python train.py --n_layer=11 --n_experts=96 --experts_per_token=6 --d_expert=32 --activation="bilinear" --router_score="sigmoid" --routed_scale=2.45 --balance_bias=true --init_std_router=0.014 --lr_router=0.000513 --vocab_size=16384 --norm_eps=1e-05 --batch_tokens=[32768, 65536, 131072] --seq_len=1024 --steps=6087
Below are experts of layer 2 (counted from 0) of a mixture-of-experts language model. Rows are named router (the router's row for the expert), gate (a neuron's input weights, with its number), up (a neuron's input weights, with its number) and show model dimensions 0-127. Each number is 500 + 50 x the weight over its row's rms, rounded and kept within 0 to 999. Numbers have three digits each.
After each expert's rows: "mostly gets" lists some tokens that are sent to it at least half of the time. This comes from a sample of Wikipedia text that the model never trained on.

# expert 59
router:555489450547536492499457516470467452481537541517499457380505469507462416503489510523368454529529487492524463502512640427537482430401386510526472521505465455480443466592425445617541480523433504504469522531469502533474415474513515655409506467478439544555464465538466477526544443507518474586520430473535447524523533446462503427516486479527477526480519515489384553523403431509538575462417
gate0:553446493462553556559514532480377511521501555552548498504496464470530534497542414512497477478680452461452578515492567510525510470508510454521535512454530499545504501540570509487462447591488458540479378528589415522416487515526567585498461462517512496613588520592455434576527486396474416606489497391516563523519484519553505429442453468525447546433522452486485526500511467525475459541539
up0:448456537520483478471457466538639482460514401478438504570477529502550527578505537550580583523427445561424415475492536521540532461502498475523443522526539445459398477489529500518564485440418471483471528544503570453477489443532438481530493553529448566490461566458487586418588543468486497566508659487542512544433497488528508633546471526497523590508427501543538507470533507381478551426487
mostly gets: "″N", " ft", "°", ".9", " sq", "ch"

# expert 94
router:490454454533456517558514482497472459546535584494459475468464504484460402539425556536470410554520462546541437473555495416612497383515483566554462557491450412461458481538446478603603540497460493483426505442520399509565435458461525660439468491457440505492466542473482513474495517517534571568510513544454488512525501434460513396555488570581504497484521488552478592478445422456541483441450
gate0:441523551509473577513567503506479514473511604538551489549487515508539462580486498479526454554477468553565539491591494425594481438535492501569458528448508475514519407450534467534551572489355529434395462428561369528574435415373469544529472524548435421487460483543477490370547513486557515553509533589463437483544435464448444492505490507558524476499542501513538446495515490557562498481466
up0:572482453407480432493448596541555487493507566495464570551509455548402454459454491399507466531473483502516452424459518478419461479486543426484539459449541490469500490518443551561445471525580537490562437508472510480483549535467454519418497499510483583569549566554557549386507528553532569466518398494540558492642470507527580510566591449434441457459527534544529466511458452574398521502575
mostly gets: "oc", "qu", "iv", "iss", "sc", "isc"

# expert 55
router:526540445513534479560480495423515528452522537520460504453472483550414367474496580458442435528501525484546478431475556443563475416435468468512465592492469478484452469580465457599541536559450499496438551490508505521474514496550550639385529436497461528546499547439435496548521457551453545581562534566486446553480479359457484486451537474527513539463499510533482564479416395484487508409402
gate0:493544548485505492489519439464378576526507423515527482484559432504503464540565536433448439495549560481450542557517535473422546537532493504472459423486478449449408527443443678553497551501503466545576461479461493505444528517443502495426523502499494561530528540513493474439506424514503427503502510466469445468470555456539433370638523434561588415534460492575524534475519497508410518506386
up0:549576422496578432492497513593402548538454451537518478486569475484585531477522454509458489452531446480575553518461504418542442475432435536509578512457472446493514455372526471551500601449462423498417448450534499532581510496433437425475538448530479417563511505430422512592446513547458463515521516512507501526463496514460451396453438575532517454473498359511572465531481487433510495564457
mostly gets: "h", "ch", "p", "w", "l", "m"

# expert 53
router:455567436463567568633567496479552465492458497544436577437444599525400454466556529493487495498549493475526419400551536432536501512492382469493482496592529465534496402565482560521540520484449489468484505359457460541493499411509529558386493479437510457517456481482438446554523482536491534512526466428555491549436564426505450467491524502580470475465537476572414492418453539512518477503559
gate7:436368455594419477492471505535484520438515573476540535469539444461499525519541457464584452472497470530498515570574658528382560541465509502493461487435545517604471525517483432561517535534467446454492515460503554461493474435435573412504516489386467539462570599407504466460438562528467560449552571556494470590505520529531528544536533564542522514548505485522488450513482492423475450414526
up7:506429507548519489537546513523529524468548517429498532484546481444462476551474456440533506444458510538451490497563505491514510467431472451374510495529564538516484512516487393459455407468467485529499465507480508514452579508530541443539394556438530514435438429383375407545538555628493594540543554511430482494508449527488523517536500610456625608523521496510518529544527533459585459491601
mostly gets: " 7", " 12", " 13", " 10", " 8", " 9"

# expert 61
router:520470507533472585534512537487483515569506559483447470458492522534513415548404570534487444559548485497515491499480591407547542431494421517561425508493461410395436526484457536634531478456482496553458493540473425565491446483461503627497528524489416490461459483477443556518563512516507549556535544521515458534518589485460538499501472614606473524499513520490364592512427386520490536470442
gate0:385518578418568547569343516522510603609469505505448534583441513500504523541515514548447506486589433523573498579521543563408517435512514516544499456558528475549475542436502525450457475505489477412526531528508460534527438482554521556436470523529445481505447458508510608544569469511583528471496548464417469527534493551528469505502489469540599524448473506573482503530539474611505518607591
up0:498573455562486572453503466537404433529494495474557546528563512492503544448512472503599537502502422556514460516534418544556542526529487496399558510438398587501573525540513517491593554587540456390548515508423518470442524419618447473404522469474479487564627441464480416486469561443535456551479506468483523476527508468504534497544529492438396491383462503534518466512488566421519515508530
mostly gets: "berg", "ian", "ini", "Scientific", "anth", "borg"

# expert 3
router:546547565521408484436490465453539453495504478470477519552487479460505483586519443480494406500554499443533549409583473488638527510549481624515471507459482522419471620600506521544561471468512471500415478482467450470521608445540549524517531458495519497545463499509487531560485472580467517573446579562510535477477501431418450487457569446471518498406497603523523570461472446556528618515409
gate6:511503513515511548597503473559461570478444513546456458543494507540602399458461365506546496484461564583448406481465462528514503518442492539493491529535407615502579497405450561499513479509462508565508600536474463490493495506567489384405532549476489468526466534561575430511451627513468508565499543508472569557510445533520527434526507450604543502556616493465437443529528473504454485520503
up6:484568458552471456490449465434490463497578547509434502456451587516471579514519542503441416499459468482504498430525493391538478610483458546529454452518543436405492586591488521510515402473550543488414465499536471498509483508508443531514475548446558473430474469499498483526532480567397435517482463547441576424594425548515462472465477426470566487445575625477588490504437387540527576497488
mostly gets: "s.", ".", "es.", ").", "ed.", "e."

# expert 72
router:474565441539481586557498543425505479489505496392487535470565526486492509595523582582500501516545566445522524493466561363458564460439485571555463570460437524458502637542532442579528525517528515481448544460552561489556457466490532500464475474503441483575456619507472553514516498477437471453549513488513574480543572483520503578515527523433449527466533608600498613428502460514426575499485
gate0:541442447437474545475471458562531410573464604487500513521422471534580534485584435563480497514447529582501378507572456534525541396544501436476556550532529510547402624503522532475434500520469449539473472495535518416570503530504475565469603528587549451536516496554526558483479507514546431441410563540467512489529461444656573466485471487523473447462512497539479479586469506511467447489485
up0:500492495531569480500490569419487482439569456492594530514505550454470421560521589482614460389517483460477430502583592498533444557495441444448459472416430490576490512419479424513541414424496429500471534578509571523604504479536518526462524557450482516511447519474531554466531450526568493533430409450568448467508511569484565451543477603525476507498577538488540538489533514439517483403416
mostly gets: ")", "),", ");", ").", " =", " ==="

# expert 5
router:493493514530385511473468491448466430551417501520498470540515474543525471539520527538528368517468522499491481439494520448580596453522478593537512527447532516354448586521537483622537488492527490512450538481494507511625575399480512581484613528516503473508476553476435549509497454504493524514498496479459538495505499476462521471485498522470446485477480597510468571385380405549529600561410
gate6:503480472438512431429479432518497537555454467538597440436601561498512499402563517534506480464445438431484473573438496404514577473474465455585498480565554494470477447500615527493523577503452547463435515457497517481522494519518569473557551588467455508526437420487513490520545460492566432527564522407523348414548451532528474532518444514466572562513596454531493464502457525472435455441420
up6:517446500574534663440548566443526628477647508517465533509486533517446446603471426502446482559443526524457501564560514562504494511458517500463472480423400496497430428523428455515480539453506500496550551532545444385528431576486472548536547542484530583525494519501588468535511480524505443441545477470538474493446465483526540463384485463478533493512609437461537480546529596515483547496481
mostly gets: "es.", "s.", ").", "y.", "er.", "\"."

# expert 91
router:453465422523451532592465511481483463507468481453495614500509524501397433493495540472536493514526523482553452591541606410526503342532498598549458540537486452493432455530429462519511513476460505540479536462528590570538407405505590471487503488455456534511457631446430534537513522517513564505550525501477504511484526423472542523494463483527526498527530535464525551418473430497481601460345
gate4:486504462467461501527501499558423478421499428522457512438444529517651487498497529549590369407507479557558393443531493463518467583437579534521543445458563495561504557546610496465455543465557473437506461530475420479493469452492581508497455587556464451458539525611572514532492533453484456550472471501504480561523432552526403476398498503528462507548509482528472519538490512604565495415525
up4:476464513467428539506519449460562470528437600499568542487461501429475526450554569492535476604524556488509469475515594517535614449505379466466474554513559511487505391484387452547469438480452396529378559442554523429502402553484521493511541431427540518523474477533486474557488484456548409476471437485518534456440475430494558460499479456506533402531538509440537430506533489454468538585429
mostly gets: "\n", " ==", " ===", "==", "==History==", "s=="

# expert 31
router:570541479492446516547556600473558462477535439541441508464483461444516515538460482571516413497554503495492562500531547525519558517557511598475504591440431476461551596564478468486560461532513495496466451507371505534472448602534497519476456533484519549459503456461519544537598431628462615531463444592516611446530497478495462468507546450482523529424553474500473570508475498547396616505430
gate5:529509475548560500491503544588532549470498439434528524533580489503549483533506490474463523469314499464476522530452594504479461495453523547466461545494397533437493403493443558510446540527534483484464620513515420416464506424534396492468476456526469498461483482518537526502535454498511486479485444360447543516500511397526546457506457504518576507486566468431437484337436552430454431469498
up5:491437457494541533486453374524504570509442444395543485577475559517569481506608488499497502466394570568452396460592487421527477499477617498584426508473525556565551484438557535611513529463523439447553577559520490450539471471514450462411492496473549564453514458543475468508456483448476413574483475428495433534548564462486465556490458551509509497464503490446514461480468579466537433497577
mostly gets: "i,", "a,", "ia,", "is,", "o,", "on,"

# expert 12
router:456431407525439544609481495475475477492508483422476614498502492508386419504509547464528471526510533494545467573527601418548501321523516597529455520516474433522430442533434489489532465452469490486473524504471556585502446418516572456474496493488445525463439631462444537533518510503504557512543539492502540540447526399468521520486470479536541497503533542447514538464476426510469580473356
gate8:435541475524501555540428433586433540463431472532538594451537447599477541414510511496535539473474554444542493398534579414484483563466576543536463567475508472497494489515529526533538456486543571502502470584461577570492531528459634541509557430462454458472482546482517531473419493473473497574502427544522457543429417439426480560513581577547437488513515530452515536389487480549446517608529
up8:475403474482490408482438479438590538534532529484536582491419494421530506574523615491476547536539486471430575547489484463539508464544483506534392465457461480464437505514556488534552479483470416475542559437482518472520416375549595513464489556492452555496490508527430509519531488529525468519531594498416518509480415519515419395417508406411542510451452545517393423534528446519498518415478
mostly gets: "\n", "\n\n", " time.", " country.", "ly.", "es."

# expert 89
router:506534500513539461505498566494521516524520517472443510386456527514448389470507569497371465587592514496501476449504676411539469369466501466520482565487451470449486497547489524569532541533438520514464545521469469541480492502508534610407502488431468519499464512359494498494530461520460495584505550558492519515518524439558480498399500529575610527523485525525448582493430426535499539466439
gate0:537503528538418492509469457541522485563449521460514528549571572505471557415460558424558516601507454482508512450466489478533465468420471436446537550503452493484532471452449553505514420540488472511500510430510551521553453512471572501446447510424462338572572503573594462462453546416520598416470611539471493453512468476531452451544514465524470379565553457535481509513609538580573515482515
up0:485431547422459561463566473553385484465480566548527571578504385493527484526495515520519477553577516541439492464476462548590517481476440477445636528444500477452479549465559440458494425484492483452474394509500566455570543516499500471431549464504526454572558443565517611520514529436506521414536451500515529556455412535462505604564572528549466589469505514456564424508477524461573564460510
mostly gets: "w", "sh", "iy", "h", "k", "sk"

# expert 28
router:453537509512540562595528515407529416521485548503490528417453522486376443481518474459450468503520494475468415413523574330538492469472427470504503516547485486514448416532487485551580510499436511484421598442464430533546502439510562600411495466463516492520428486433419504487547478560490495567507496397523491528449496445475478475506514498488497478480515529520367536346454506485515542516534
gate5:574426492485485478462540433545474439557542463530422385524550453523515534540491444659528503425533442448451543615493469534489553528429496496425554505561558463458489591468544557437554438510403460517541413574475509473551469505454455397495530489548466455504451531466521446466549525478488537416452547496510480589556419565472543513513554516470535502437424474537500416540408472509528496570514
up5:499480466527519496539516524458607574406535460525513390441490459539488520561542521510499584502588504581474547447496547593485504473548414444580516525597480466491489533453510422499578437478525522463487481537449466467519427448428492496451546498445512522482428531523472478580433435450554571475530548620428485559455443566482506498502509398546533509421372473615564454543458558472480494527472
mostly gets: ".5", ".0", ".3", ".7", "′", ".4"

# expert 77
router:562431507518551472546540478446510480481480460528501612487538496456499404482465570518483471502528526529527465494508529467528617452461350543512471624430412423521436526487425531580490509474470519443382534467531506497483519393482549573465461492518537530458455440469502523527544421486534598503545466465551440510565515378491518554472620557513511500524507461456510559408462490467430587486531
gate0:554514419486479516558560445447546493475544469501565496503598550435568480515525451574447500408567459472465458571554449514516475534519433503450565586552574433458480489607508452481494456541426504584450565536558489391475494384428421556492469603440497494588534492493488445410490597444549544474574505406490501479459519562494539504473568523488474531586480518455563546473457536507507464490462
up0:471479518646489459466482521524447530507482427493533670512470557527520478498517469523530511455441475579585471498535496536537492538460471520508408531512570514449476607483474506561526403495459424447500539553497588484497556514518447519524470613517445501482546532474544587593556500538588502480491544477523499469490582458537510507586604514544565552579547505503476635454439551471587481456541
mostly gets: " including", " such", " several", " many", " included", " like"

# expert 30
router:484505516551439523493492504486513563491488528476445521444482504492360402581473506537439364545553478550587475490476472442527447416476494516517473574428454442500420475530493503601569512489443485486382513460516467567561481464541545669352536462529465510505430509395460478518480481512516521574557511500488461514463516435500524471468533561517581486515479535496426608483449454516474497471522
gate2:528447522415480495460520461526435513606556554506562481524537512528488401512566490438500466543451582511515401521476527459558521472437463608557525438468512475453502450519540508504510454568480516537575468525471441449522563464517440435568503456501473489458399562529544596438548496594469522418595439627556531532495519513541542542533495519468520453408568552552485511508564560524460353450497
up2:503491518424540482491521498523635429432500471491593465470429454466540427427552500581540579547572466495492500514549530547499557489579482380499455554655595529445546492572435485387443500576527451486497559467487555509516523508424485495471486451623555469521534453515468500516517464574534520525510578564500450561549427474484512549563543484506435500432543534440547466484476482515535455510580
mostly gets: "ust", " also==", "ast", "==See", "tt", "amp"